Weights of a small mixture-of-experts language model, trained from scratch on English Wikipedia.
Experts: 64 experts in each of 13 layers, 64 SwiGLU neurons an expert, a sigmoid router, a shared expert of 128 neurons.
Below are experts of layer 3 (counted from 0) of a mixture-of-experts language model. Rows are named router (the router's row for the expert), gate (a neuron's input weights, with its number), up (a neuron's input weights, with its number), down (a neuron's output weights, with its number) and show model dimensions 256-319. Each number is 128 + 24 x the weight over its row's rms, rounded and kept within 0 to 255.
Before each expert's rows: a language model's description of what the expert responds to. This comes from a sample of Wikipedia text that the model never trained on.

# expert 19
Description: Table and list delimiters. Spaces, line breaks, pipes and slashes in tables and lists, mostly sports career statistics, plus linking verbs like became and was.
router [117 147 109 105 116 162 121 134 166 110 134  90 137 146 159 138 163 142  85 106 140 119 126 144 107 135 100 117 107 124 134 138  84  90 112 147 109 106 143 118 123 127 138  81  80 136 139 167 138 137 146 153 132 104 131 112 137 108 133 134 148 137 143  94]
gate0 [198 163 145 145 145 115 126 118 129 153 112 132  57 117 167 149  95 107 132 136 145 135 141 171 160 143 113 112 189 111 137 175 112 123 116 121 106 137 115  85 135 142 124 145  89 153 103 108 104 168 117 159 122 123 118  90 166 109 141 102 114 155 109 175]
up0 [167  90 147 127 135 139 140 162 141 113 143  89  87 134 158 169 159 105 105 156 166 146 118 160 142 140 128 115 122 140 138  95 111 101 138  97 110 158 135 105 116 105 129 133 120 140 117 130 111 146 153 156 181 108  85 128 169 146 109 101 113 141 138  87]
down0 [109 124 135 167 133  90 106 142 141  74 136 145 135  91 137 102 115 101 107  77 180  99 124  83 116 123 139 149 128 158 151 126 109 124 168 130 140 145 111 126 136 151 124 139 141 122 102 156 154 106 112 129 130 164 160 135 118 102 121 109 124 107 148 124]
gate1 [102 116 116 115 143 132 109 140  99 144 105 116 156 124 123 126 119  72 130 138 142  77  83 159 134 173 105 121 108 116 135 136 123 161  92 109 130 147 120  89 181 139  93 110 126  71 147 126 134 118 135 165 108 111 129  86 132 125 101 117 170 127 163  88]
up1 [145 113 142 100 107 133 160  92 152 161 107 128 101 131 158 132 147 119 150 170 164 111 139 137 127 122 111 136 110 131 148 197 136 126 169 151 126 131 115 104  85 148 166 128 175 115 111 125 149 187 158 144  92 116 148 167 133  97  88 128 141 104 140  97]
down1 [129 135 129 168 138 106 165 126 107 137 111 127 119  98 112  93 112 156 118 119 124  73 163  84 120 156  83  96 180 132 151 122 132 184 133 140  90 142 127 100 105  91 130 152 117 124 126 113 128 141 141 125 155 110 119 107 119 151 152 133 150 127 166 126]
gate2 [126 153 119 135 110 112 178 133 115 145 164 156 132 130 110 151 163 111 105 154 131 144 127 147  94 155 182 131 156 113 126 118 118 131 137 127  99 184 105 189 139  98 138  96 173 133 138 135 164 101 126 115 155 119  89 161 125 122 118 128 178 116 131 126]
up2 [ 74 155 106 110 112 105 121 131 138 109 152 147 106  70 145 112 151 146  97  89 124 166 144 183 106 117 145 117  99 178 115 127 129 127 159 126 130 154 129 111 116 136 112 110 130  91  96 156 103  82 133 180 147 158 123  97 112 133  78 127 128 105 126  58]
down2 [139  73  75 115 116 138 112 126 116 118 129 181 166 125 121 158 131 116 124 112 141 125 162 124 154 117 105 141  89 133 136 159 174 117 153 146 162  88 127 153 144 124 114 166 148 125 131 114 140 118 153 135 131  75  86 108  93 140 107  96  94 115 207 146]
gate3 [148 111 167 117  88 143 124 114 113 136 155 126  87 121 108 123 136 154 129 121 149 111 109 145 133 135  71 135 173 157 130 174 169  99 181 117 172 150 129 152 161 152  88 138 118 115 153  89 138 147 135 159 106 116 115 133 125 153 115 137 115 102 117 139]
up3 [113 117 200 132 162 150 132 162 146 125  98 160 107 140 127 126 124 127 145 120 128 136 115 109  90 109 161 140 137 143 106 124 195 106 148  88 161 128 139 120  55 144 146 146 139 129  98 126 113 123 150 165  89 155 120 138 127 121 151 126 123 112 107  79]
down3 [121  98 139 145 147 129 117  82 131 138 133 136 163 132 131 111 111 121 117 136 159 153 125 171 132  73 143 100 132 142 110 155 176 131 142  93 113 155 165 112 146 130 105 156 107  71 142 123  84 105 122 139 103  48 109 110 117 117 114 117 127 157  96 136]
gate4 [139 120 128 160 189 122 113  77 122 130 163  51 183  97  95 165 119 116 116 113 131 145 133 121 167 124 145 110  97 138 121 130 148 148 106 126 155  99 173 150 170 112 117 131  82  79 140 113 127 110 123 134 127 113 165 140 116 120 165 116 134 124 126 161]
up4 [103 147 109 143 104 134 152 137 160 113 148 125 131  98 132  91 141 115 111  80 118 105 112 101 138 110 115  96 155 154 120 116 104  85 160 108 165 116 109 154 128 118 105 161 104 146 174 139 124 123 114 151 140 138 104 117 101 167 109 105  73 176  92  87]
down4 [135 101 118 152 139 155 132 146 131 108  90 131 128 136 110 123 115 143 136 113  89 110 144  83 143 134 103 111 114 156  93 100 126 100 155 182 124 124  95 132 139  85 120 105 109 169 140 124 152 161  73 141 142  37 151 115 137 139  91 154 146 110 135 113]

# expert 44
Description: Post-number tokens. Tokens right after numbers or dates, such as closing parentheses, units like kg, lb, years, minutes, and line breaks ending list lines.
router [175 138 102 137 148 145 127 171 111 106 129 144 156 101 148 155 171 157 120 138 161 154 148 110 131 132 102 107 134 127 164 121 141 155 128  95 158 164 113 122 131 154 138  98 138 126 149 140 103 138 102 130 163  91 136 122 171 152  92 103  93  94 166 162]
gate0 [152 167 132 128 107  85 134 111 107 160 132 154 111 117 177 158 100  71 139 159 167 127 139 164 160 119 132  94 163 135 100 157 149  96 130  97 127 139 126 111 147 121 119 144  99 114 136 113 132 152 105 131  93 111 121 114 183 127 132 118 127 148 113 185]
up0 [109 100 119 161 125 134 145 147 121 130 121 140  96 164 151 198 143 113 138 133 159 139  97 136 154 111 145 112 165 126 106 115 113  98 122  69 148 137 113 121 116  92 163 128 145 105 147 142 110 141 131 146  96 133 104 143 147 147 114 133  99 126 184  92]
down0 [ 97 135 112 118 160  94 140 169 179 118 157 117 146 135 160 136  98  80 119 123 134 123 141  94 114 119 103  95 119 116  97 122  97  92 118 138 164 145 121 133 141 103 146 144 183 128 125 149 119 115  96 127 103 178 167 174 103 101 165  78 116 117 117 157]
gate1 [121 103 157 151 148 143 123 167  64 131 140 111 142 174 137 147 137 119 118 136 161  92  98 174 135 139  92 121 114 120 103 122 114 123 112 108 140 143  95 139 167 151 121 133 156 140 180 123  96  87 155 130 131 124 123 123 146 107 116 102 138 140 149 103]
up1 [145 161 130 103 116 150 143 102 154 162 133 161 137 105 126 137 125 139 141 171 193 122 139 122 117 150 106 136 132  86 106 112 145 136 124 192 127 139 141  84 106 142 164 102 142 106 138 155 110 169 148 156  70 145 185 149 126 132  62 157 134 133 129 156]
down1 [116  93 103  98 158 106 154 117 130  97 116 145 154 116 125  92 109 159 141 104  98 108 179 101 134 163 103  75 156  76 111 134 107 154 141 116 127 155 136 104 100 140  89 139 125 172 140 113 154 136 127  86 114 114 148 137  78 137  93 143 169 129 154 139]
gate2 [136 135 108 182 142 142 142 138 114 146 150 141 148 135  86 166 119  88 126 144 133 130 141  95 113 119 132 130 144 122 141 130 122 133 131 135 126 117 126 146 144 122 165 143 139 130 111 100 155 104 129 117 123  99 112 144 154  68 128 149 154 107  92 139]
up2 [124 128 134 131  92 100 108 122 160 102 102 127  90  78 119 121 149 168 171 127 125 102 145 125 137 105  98 105 134 151 144 113 124 122 119 134 112 125  79  97 114 131 141 146 118 112 134 169 123  96 133 162 124 140 129 127 117 135  99 141 118  94 157  99]
down2 [176  77  82 139 125 122 126 129 141 114 131 146 140 123 143 119  73 124 118 110 126 136 170 136 178 124 131 116  90  99 144 102 148 132 134 144 103 135 118 124 126 109 139 128 148 119 106 156 126 124 123  84 103  70 107  57  82 145 120  90  97 117 173 159]
gate3 [165 153 147 135  94 184  89 132 133 156 156 104 132 178 125 161 122 141 159 118 126  81  99 149 110 111  78 154 159 142 109 156 155  74 159 114 170 122 130 136 105 143 116 154 117 122 125 110 137 139 124 158 146 114 120 139 108 151 123 131 134 118 120 138]
up3 [ 91 102 165 147 147  89 113 132 144 141  80 133 104 152 175 108 124 145 111 101 129 126 112  89 135 105 154 121 128 133 138 133 145 101 147 123 100 146 136 151 119  97 131 106 166 122 131 117 118 101 154 151  94 166 125 135 122 122 133 139 104 123 118  86]
down3 [114  68 134 144 185 138 142 110 114 109 113 142 197 133 142 132 138  86 103 127 168 115 145 148 107  81 142 130 144 175 129 124 150 118 127 142 119 131 116 155 149 139  99 132  88 107 159 169 103  86 128 130 106  79  93 143 111 107 121 113 162 154  92 158]
gate4 [147  76 114 142 147 171 122 112 125 126 146 102 166  90 120 139 157 177 137 154 115 132 126 108 151 110 129 162 113 123 132 144 136 111  91 123 175 108 178 126 132 153 160 128 126 134 124 129 127 101 126 130 141 135 163 132 104 142 145 114 111  99 168 151]
up4 [ 91 170 125 158  72 137 156 140 167 109 147 113 108 134 125 101 165 132 143 103 121 116 134 170 134 110 121 116 140 112 121 110 146 107 147 124 149 147  77 121 141 126  92 144  99 150 157 161 157 135 131 130 103 154 115 120 118 110 139  94  89 142 137 107]
down4 [106 132 135 134  96 151 154 157 143 133 104 104  86 142 134 105 143 150 105 117 117 141 122 123 116 119 126  97 155 127  82  96  78 134 106 164 131  90 107 151 145 118 153 128 107 157 123 140 133 164 104 143 104  31 122 130 169 138 100 117 135 150  94 122]

# expert 38
Description: Plural noun endings. Plural -s endings and plural common nouns after the or his, such as emails, documents, games, songs, teams, services.
router [149 123 177 149 106 161 156 177 117 171 130 152 132  98 148 105 155 103 119 110 166 108 120 150 124 154 141 130 133  93 165 111 120 135 126 126 156  96  96 154 171 121 148 112 107  89 156 118 121 157  57 160 104 109 141 158 163 180 186 118 151 161  92 124]
gate0 [206 152 108 165 111 117 161 103 146 154 120 147  93 141 124 125 123 122 129 137 146 139 189 175 171 133 128  91 141 138 121 125 150 147 103 112 123 133 113  88 124 138 135 117 131 157 120  91 117 122 142 113 117  84 118 129 177 171 120 111 130 157 139 162]
up0 [106  53 134 127 167 175 168 206 146  76 125 107 117 143 138 177 168 116 143 135 123 133 127 116 124 152 133 144 147 161 142 116  98 130 165  81 167 124 119 109 122 116 104 118 134  92 142 153 149 157 148 126 113 119  94 132 130 115 129 140  69 127 118 110]
down0 [121 154 148  87 102 168 100 118 112 116 128 147 119  73 165 137 115 112 126 129 198  81 128 104 131 102 167 120 144 139 115 153  75 109 120 123 107 160 146 119 134 140 135 129 140 118 110 155 150 104 140 129 111 105 167 165 122 110 128  95 100 127 123 102]
gate1 [ 96  99 168 129 137 139 150 147  93 140 135 134 157 156 107 109 116  91 156 109 113 110 123 159 133 137 102 127 115 132 124  81 115 101  84 136 134 154 114 135 158 174  82 104 156  83 166  92 135 118 123 157 128 128 139  47  92 117 109 109 131 138 112  96]
up1 [143 118 147 108 123 123 145 117 137 133 160 139 104 128 150 134 179 152 127 151 141 129  94 115 118 124 134 140 143 140 140 143 155 106 181 120 120 150 110 113 107 162 161  54  84 138 127  91 100 158 132  98 138 128 147 138 136 141  82 135 131 114  91 161]
down1 [162 115 105 109 148  84 153 128 156 148 143 140 115 106 120  74 106 185 128 123 121 113 164  78 119 164  71 122 150 101 121 147 121 132 118 131 125 138 139 111 129  83 100 159  98 128  89  91 112 131 118  97 149 145 119  93 126 139 105 183 126 112 190 147]
gate2 [117  83 138 196 154 154 164 122 115 169 126 143 145 133  81 136 120 129 112 118 142 124 128 127 143 127 180 142 136 148 100 103  99 127 108 116 115 104 108 201 135 114 173 108 130 179 142 136 169 131 114  98 147 120 101 171 145 110 148 144 147 106 138 144]
up2 [125 130 110  95  83  93  83 108 118 113 121  77  87  80 147 150 171 116 158 113 109 154 151 104 123  93  95  97 108 138 138 159 142 126 157 126 108 142 134  84 125 121 106 152 130 120 113 148 119 108 144 163 107 126 127 127 121 129  89 158 112 146 136 103]
down2 [146  86 104 132 133 165 121 124 134 129 128 146 123 132  98 152 108 167 123 114 154 134 159 110 144 155 142 127 108 127 148 128 134 136 183 145 138 145 183  92 121 106 130 156 162  99 117 131 168 161 167 135  97  69 142 121 127 133  85  90  95 114 205 114]
gate3 [139 125 152 114 112 155 135 130 139 151 133 117 122 138 123 159 122 125 161 113 131 131 107 147 124 141  85 126 177 129 124 152 166 121 142 102 181 142 143 137 161 162 128 131 138 156 123  79 131 142 136 178 137 115 111 127  95 151 119 124 135 104 127 124]
up3 [123 117 174 145 166 120 129 101 142 151  83 162 124 176 150 133 129 133 110 110 121 118  60 127 140 140 135 159 172 101 119 140 169 153 116 126 109 122 107 102 108 103 150 120 139 116 104 112 122 144 120 121  98 164 145 134 154 141 144 160 126 138  82 131]
down3 [ 90 130 115 138 170 137 140 120 168 102 138 134  97 113 121 136 132 124 113 132 150 141 130 138 112  91 150  69 148 139 116 121 144 123  91 100 165 115 188 104 143  93 119 130  91 103 133  99 117 105 117 114 111  71  87 186 125 116 115 113 126 150 137 147]
gate4 [116  79 139 124 152 155  57 124 145  97 195 115 189 151 105 118  95 147 139 131 103 148 137 116 143 137 139 122  82 178 109 149 134 108  94 103 122  77 151 168 131  93 141  88 133  59  96  93 123 122 150 130 122 105 150  99 132 132 138 142 143 127 153 157]
up4 [150 146 121 169  83 114 140  94 152 132 109 143 111  94 139 108 151 118 142 127 119 117 131 123 154  72 125  80 117 115  90 114 114 104 167 149 127  95 127 132 155 146 127 166  82 133 161 175 145 124 104 138 129 132 130 165 114 100 102 108  70 132 139  84]
down4 [108 132 107 119 121 117 113 129 146 107 115 116  74 135 150 105 129 136 133 124 102 107 116 103 129  86 127  56 156 144 110 104 113 124 138 115 126 171 121 116 133 108 122  87 113 156 144 129 111 126  86 156 141   0 154 131 133 117 103 130 159 141 128 110]

# expert 1
Description: Institution name words. Capitalized words inside proper names of institutions and places, such as University, Research Center, Provincial Hospital, New York.
router [142 160 105 152 107 142 145 142 142 162 139 107 141  97 157 112 154 119 105 192 112  96 115 128 135 126 119 103  88 158 141 110 106 140 134 109 108 152 106 148 146 166 136 114 112 129 116 122 117 113 108 159 166  98 110 183 173 145 144 119 169 132 133 104]
gate0 [161 165 129 150 137  97 124 100 124 169 149 166  96 108 106 131 119  93 169 132 147 157 205 186 112 123 147 104 139 127 159 136 150 137 138 146 108 164  94 135 128 145 153 132 107 125 141  92 110 167  94 110 105 114 115 103 165 157 128 145 133 158  62 200]
up0 [125 105 143 110 138 150 174 122 158 103 131 104  83 176 157 161 161 142  86 117 121 144 118 149 165 126 124 102 139 118 110  89 116 120 160 100 145 189 104 107 108  81 148 123 150 131 157 170 125 141 126 169 133  99 128 154 127 136 142 112  91 118 159 102]
down0 [101 126 116 111 140 127 118 118 102 138 151 122 130 143 135 144 126 100 123  95 159 122 126  92 120 152 117 120 120 121 120 121 139  93 138 154 142 140 109 117 136 137  82 138 144 136  99 148 143 140 113 110 120 123 167 172 144 124 124 131 106 121 112 156]
gate1 [118 102 146 143 160 164 123 154  93 120 139 103 160 142 121 143 142  75 140 144 126 120 112 173 143 138 129 112 110 131 119 102 119 118  90 110 110 143  99 114 151 148 100 109 141 109 141 148 142  95 157 133 162 126 112  94 146 100 121  79 162 144 132  95]
up1 [136 129 141  97 139 140 153 117 171  99 148 139 143 165 154 130 145 170 126 133 168 144 126 121 119 116  89 140 116 134  88 163 117 121 173 112 149 127 113 149 114 140 165  98 104 118 132 143 134 177 131 140 100 131 147 149 124 190  96 124 129 105 146 130]
down1 [131  90  95 114 132 101 165 134 164 105 104 105 104 114 153 115  91 176 134  99 117 115 168  91  81 143 104 101 182 120 101 120 125 154 117 125 150 154 120  91 107  88 112 135 109 144 142  77 136 162 123  91 127 131 134 146 118 167 111 162 141 128 158 139]
gate2 [129 116 150 165 124 147 132 147 100 162 161 116 154 177  62 137 167  84  98 140 127 120 107 128  97 127 128 131 145 132 118  86 117 156 123 119 132 158 101 163 147  85 161 172 180 142 164  89 163 123 133 124 134 108 111 137 135  82 111 168 148 136  93 141]
up2 [121 170 128 127  81  90 107 129 168 114  91 121  85 110 138 121 183 127 140  71 129 148 132 128  87 124  81 106 119 134 155 164 151 133 148 135 121 167 106 108 114 124 110 134 142 144 113 160 105  93 141 144 168 140 114 101 112 142 101 114 102  96 149  90]
down2 [128  74 101  99 136 135 112 123 170 103 108 208 117 114 129 119  88 149 149 122 140 131 167 137 122 151 161 107  65 164 115 115 140 101 151 120 119 141 115 133 102 102 124 154 148 121 124 173  96 133 141 146 116  78 111 102 113 109 143 122 121 125 180  97]
gate3 [122 151 155 168  92 140  75 116 101 159 143 154 115 143  97 121 101  99 168 118 124 117 102 139 119 133 107 126 161 126 139 119 141  93 130  96 130 102 119 123  89 164 138 132 111 139 147 105 173 150 153 143 130 121 115 126 125  76 129 127 114 125 133 133]
up3 [115  93 223  90 172 141 128 132 158 156  92 140 125 116 140 149 133 159  80 108 113  66 122  82 111 126 135 144 148 159 135 129 158 124 137 137 119 162  94 130  98 128 114 142 139 122 124 135 172 120 145  81  88 165  93 135 123 118 127 154  74 126 114 107]
down3 [107 124 135 150 126 105 144  84 153  65 120  73 120 122 140 131 136 135  91 125 129 106 133  98 133  81 115 142 161 141 130 142 147 144 117 121 118 107 163 137 156 154 154 115  89  75 162 156 103 123 114 108 123  46 118 135 153 122 155 124 108 112  68 131]
gate4 [133 123 174 134 132 167 119 116 119 127 186 101 150 103  79 127 103 162 166 119 140 129 126  99 134 130 134 149  84 143 102 147 138 129 119 109 127 108 166 147 168 129 122 127 133 136 167 128 135 101 131 110 144 111 187 158  85 109 147 140 108 152 140 130]
up4 [108 187 167 139  88 141 106 113 164 151 126 104 108  69 126 104 153 122 135 111 115 102 112  65 144 103 103 114 134 124 114 116 140 100 163 167 148 111 115 130 117 176 161 160 108 154 172 144 150 110 129 143 108 155 142 141 105 164 128  94 113 176 117 136]
down4 [138 121  95 137 117 152 143 156 141 128  98  92  71 112 156 152 124 151  76 128  77 146 133 124 108  97 109 123 169 112 102 141  72 134 165 142 127 132 127 135 123 100 149 159 103 169 111  88 152 124  86 156 129   0 144 145 145 130 127 129 168 119 183 135]

# expert 46
Description: Name ends and punctuation. Closing words of proper names like Street, River, School, Court, plus the parentheses, closing quotes and table pipes that follow titles.
router [147 168 148 121 150 134 170 136 125 174 135 153 173 119 108 123 193 125 131 182 129  76 106 134 136 108  77 119 133 167 121 121 114 148  84 129 100 128 100 144 132 156 125 118  83 131 137 157 122 106 101 143 158  99 156 154 138 134 123 109 167 110 126 100]
gate0 [156 156 108 162 103 101 129  97  75 143 133 116 103 102 105 108 125  98 147 141 146 112 148 153 129 136 127 123 176 141 152 153 125 126  96 114 148 128  98  86 181 133 146 123  97 175 145  78 148 152 129 103 107 105 139 130 179 135 134 153 139 134 100 175]
up0 [144 103 102 119 133 159 162 108 123 128 145 132 110 132 153 143 180 147 105 137 123 127 129 148 138 131  97 114 132 100 132  98  87  93 128 110 131 132  94 112 130 116 148  93 128 115 162 125 117 105 122 142 121 132 112 171 136 123 123 101 127 172 150  96]
down0 [108 160  89 113 134 141 135 116 130 139 175 131 130 140 147  94 126 112 120 111 153  93 126 106 139 105 133 114 128 139 112 156  87 100 142 126  99 147  45 116 129 121 143 127  99 143 140 136 158 119 107 108 137 139 119 162 108  97 116 123  90 136 118 139]
gate1 [103 109 131 137 134 148 153 138  79 149 108  84 132 129 125 173 130  98 115 146 111  78  99 133 139 119 122 113 111 139 114  83 137 142  91 120 119 149 114 145 172 146 102 118 180 168 120 123 142 109 159 137 138 127 154 119 124  84 108  98 146 112 136 118]
up1 [136 146 163 146 127 136 135 102 194 103 132 148 123 168 160 120 136 104 123 136 152 159 117 151 133 127  87 135 116 126 113 167 136 102 181 126  96 136  97 107 107 127 146  76 124 106 148 139 120 160 130 136  81 135 159 148 128 161  79 140 118 162 111 129]
down1 [148 110 106 122 135 123 129 159  93 106 111 126 106 104 148 107  88 172 128  93  88 123 185  73  80 125 105 112 176 114 143 109 151 147 124 147 129 127 159  81  93  80 105 131 102 152 115  82 143 131 154 119 142 102 134 122 107 147 107 107 147 122 139 154]
gate2 [156 122 133 164 146 126 149 129  87 142 134 143 158 135  76 163 101 163 108 121 112 137 114 123 121 117 148 111 152 114 158 127 106 141 141 129 100 133 122 163 127 116 143 115 141 174 126 107 149 106 141 147 173  93 136 182 124 135 126 146 173 125  91 161]
up2 [126 145 146 111 117  91  97 117 134 147 114 143 100  85 141 137 150 138 142  94  93 145 137 150 141 135 104  83 108 146 132 128 167 158 138 144  97  91 106 102  96 168 105 124  89 101 105 128 131 101 169 157 141 128 156 118 127 149  58 128 126 110 133 124]
down2 [172 106  83 132 128 112 102 144 167 131 157 162 133 129 111 118 142 161 114  84 166 153 144 140 178 119 124 120  90 161 146 111 145  92 106 154 116 135 125 105  84 138 172 101 159 147 116 157 146 124 175 154 125  76 121 135 141 156 112 104  89 118 184 133]
gate3 [158 133 160 117 105 126 110 134 136 157 150 144 118 176 100 149 123 113 169 135 122 113 114 151 105 144 116 142 207 145 118 122 142 133 112 129 138 142 101 134 134 160 110 105 118 124 147 108 108 160 129 175 138  98 137  90  89 154 112 114 167 123  91 121]
up3 [117 143 186 132 145 143 138 131 133 134 112 146 129 127 109 116 109 145 103 134 114 148  82  78  88 175 141 192 161 115 133 114 126 118 101 127 100 175 131 125  63 116 137 101 134 145 114 156 140 117 138 107  85 150 128 145 126 150 104 129  80 112  72  86]
down3 [116 131  96 156 138  97 128  80 151 116 137 123 130 109 142 128 116  99 100 116 176 159 102 171 121  83 112 116 124 138  99 121 153 168 128 138 110 141 155 134 162 149 164  90  84 110 159 154  97 113 140 107 101  81  86 165 134 131 120 127 127 168  96 113]
gate4 [124  76 186 140 129 142 124 119 107 119 127 125 178 136 130 119 112  97 142 134 138 118 118  98 170 141 140 150  84 154 139 156 133  96 136 132 122 118 108 174 133 118 143  96 128 108 132  90 114 137 135 122 128 117 179 153  95 136 159 115 102 126 131 134]
up4 [125 164 113 168  83 124 130  98 156 109 113 135 115 130 119  79 123 128 134 128 140  82 134 104 131 104 139  87 158 129 128 125 124  63 153 136 135 118 104 118 119 140  93 134 101 140 138 151  99 115 145 153 119 138  80 121 126 140 118  98 112 146 116  96]
down4 [172 142 112 166 121 107 141  96 138  98 102 115 100 132  79  77 137 153 124 118  82 143 132 111 143 132 130 102 131 145 102 115 118  89 152 138 145 145 123 175 121  84 140 138  97 142 149 125 142 154 106 112 167  25 115 149 129 117  94 149 168  86 121  96]

# expert 26
Description: Technical noun pieces. Concrete and technical nouns and their suffixes in descriptive or scientific text, such as acid, surface, pattern, and endings like carv-ing.
router [106 123 133 135 157 149  91 128  99 176 119 126 132 102 141 134 154 116 149 154 131 118 116 103 169 121 127  94 115 151 114 116 125 126 127 119 148 104 172 144 137 166 158 146 160 107 155 141 152 168 138 151  88 111 117 106  94  99 116 156 108 129 117 145]
gate0 [154 169 113 150 112 128 153 104 117 171 108 175  73 127 133 136 101 101 130 134 166 134 165 205 165 113 144 138 157 119 117  97 120  89 102 120 110 115  90 106 149 119 140 137 139 131 123 142 120 159 116 131 120  98  78 111 165 120 148 137 109 123  81 186]
up0 [160 109 102 130 129 145 144 128 125  90 125 104 113 164 160 156 182  87 127 163 131 165 139 148 138 163 147 119 126 162 141 140 134 132 147  94 127 161 124 110 106 126 124 109 133 115 104 141 139 136 129 140 124 106 138 118 116 182 124 117 121 113 124 103]
down0 [101 136 116 120 117 179  90 129 139  80 143 132 143 128 150 109  93  97 123 104 141 116 152 117 115 109 154 106  94 144  88 150 111 132  95 137 117 181 105 131 136 120 147 121 118 111 108 129 141 123 142 112 103 142 166 150 115 118 161 110 138 122 150 152]
gate1 [ 92  77 162 132 115 129 133 144 139 149 140 124 166 135 128 163 154  72 146 137 151 115 129 152 115 143 113 111  89 139  90  91 119 150 106 139 111 120  83 123 137 164 111 127 134  91 136  97 193  86 159 137 120 122 151 121 115 134 112  86 136 140 123  81]
up1 [143 133 141 120 119 153 175 109 152 108 121  94 125 137 140 121 178 150 129 146 141 143 112 113 124  87  80 108 145 124 119 145 123 132 169 140 121 117 133 132 154 155 148  83 145 144 157 113 120 168 101 130 117 132 136 132 111 124 102 120 134  88 114 129]
down1 [134 117  97 131 130 147 153 103 115  93 128 162 109 106 110  91 130 168 149 126  77 106 148 103 111 120 111 100 148  77 118 128 121 152 165 132 141 127 161 110 104 123 117 139  93 160 124  88 148 142 134  87 162 131 140 119 118 162 118 180 145 126 155 152]
gate2 [129 119 127 134 163 155 185 140  97 170 132 114  99 119  94 138 159 128 106 148 132 143 134 112 153 162 140 138 124 111 119 136 139 186 149 134 111 132 138 164 149 133 165 108 134 165 140  92 159 105 114 110 149 110 120 114 116 146 123 146 128  90 134 153]
up2 [117 150 128 112 111 103  87 115 160 113 113 100  93  88 117 125 185 121 133  75 100 147 131 137 111 124  89  80 112 145 131 139 116 127 125 129  83 137 111 110 133 114 115 168 150 129 109 155 100  92 131 151 176 138 133 122  98 146  98 160 136 119 128 102]
down2 [165 109  72 118 128 141 121 119 154 106 127 151 118 132 111 173 110 156 117 102 135 136 157  87 137 140 124 141  81 158 149 108 115 121 167 145 105 116 137  92  84 112 144 162 153 145 117 108 141 139 157 137 147  92  47 102  91  92 136  92 120 117 201  93]
gate3 [136  98 164 104  99 130  65 104 142 168 121 100 114 168 144 161 161 130 157 110 144 132 129 134 128 120  76 161 164 121 115 125 130 102 135 121 169 150 126 175 108 152 116 114 166 118 117 139 142 155 162 172 117  92  96 135  99 142 141 126 142 105 107 110]
up3 [118 100 213 137 168 140 154 150 114 137  97 157 122 161 128 143 100 145  86 116 115 105 112 116  54 121 158 158 128 109 159 117 169 120 121  76 172 151 101 120 109 108 168 104 134  90 128 131 105 147 119  95  95 156 121 107 160 132 125 166  99 122  95 130]
down3 [ 85 125 126 149 142 141 125  71  99 105 123 118 134 140 145 119 138 137  64 133 178 113 145 136 116 107  73 139 126 143 101 139 152 143 132 106  85 110 171 110 148 126 136 127 128  71 133 143  78  86 109 127 126  70  97  93 124  67  98 147 112 136 107 119]
gate4 [110  72 142 174 140 165  93 101 125 151 175 116 166 128 134 137  84 115 144 113 131 138 124 106 181 145 147 136 105 144 128 148 144  99 115 120 143 108 169 142 140 108 165 124 117  93 125 110 151 132 129  97 161 120 125 137  78 143 166 141  88 125 158 145]
up4 [ 89 153 126 142  84 132 127 105 155 147 116 124 117  92 112  79 140 112 153 154 127 109 147 111 136  73 142  88 126 133 128  94  82 100 142 190 160  99 110 140 165 144 116 133  96 148 181 161 136 117 116 136 105 152 120 115 114 134 132  94 126 149 125 131]
down4 [ 96 124  98 133 131  99 128 131 149 116 101 110  72 104 109 119 104 139 135 135  71 135 138 152 126 114 133 135 159 152  93 126  74 108 168 162 113 166 135 141 128 119 128 110 130 159 116 120 117 127  97 163 151  10 102 119 141  99 103 173 144 130 165 131]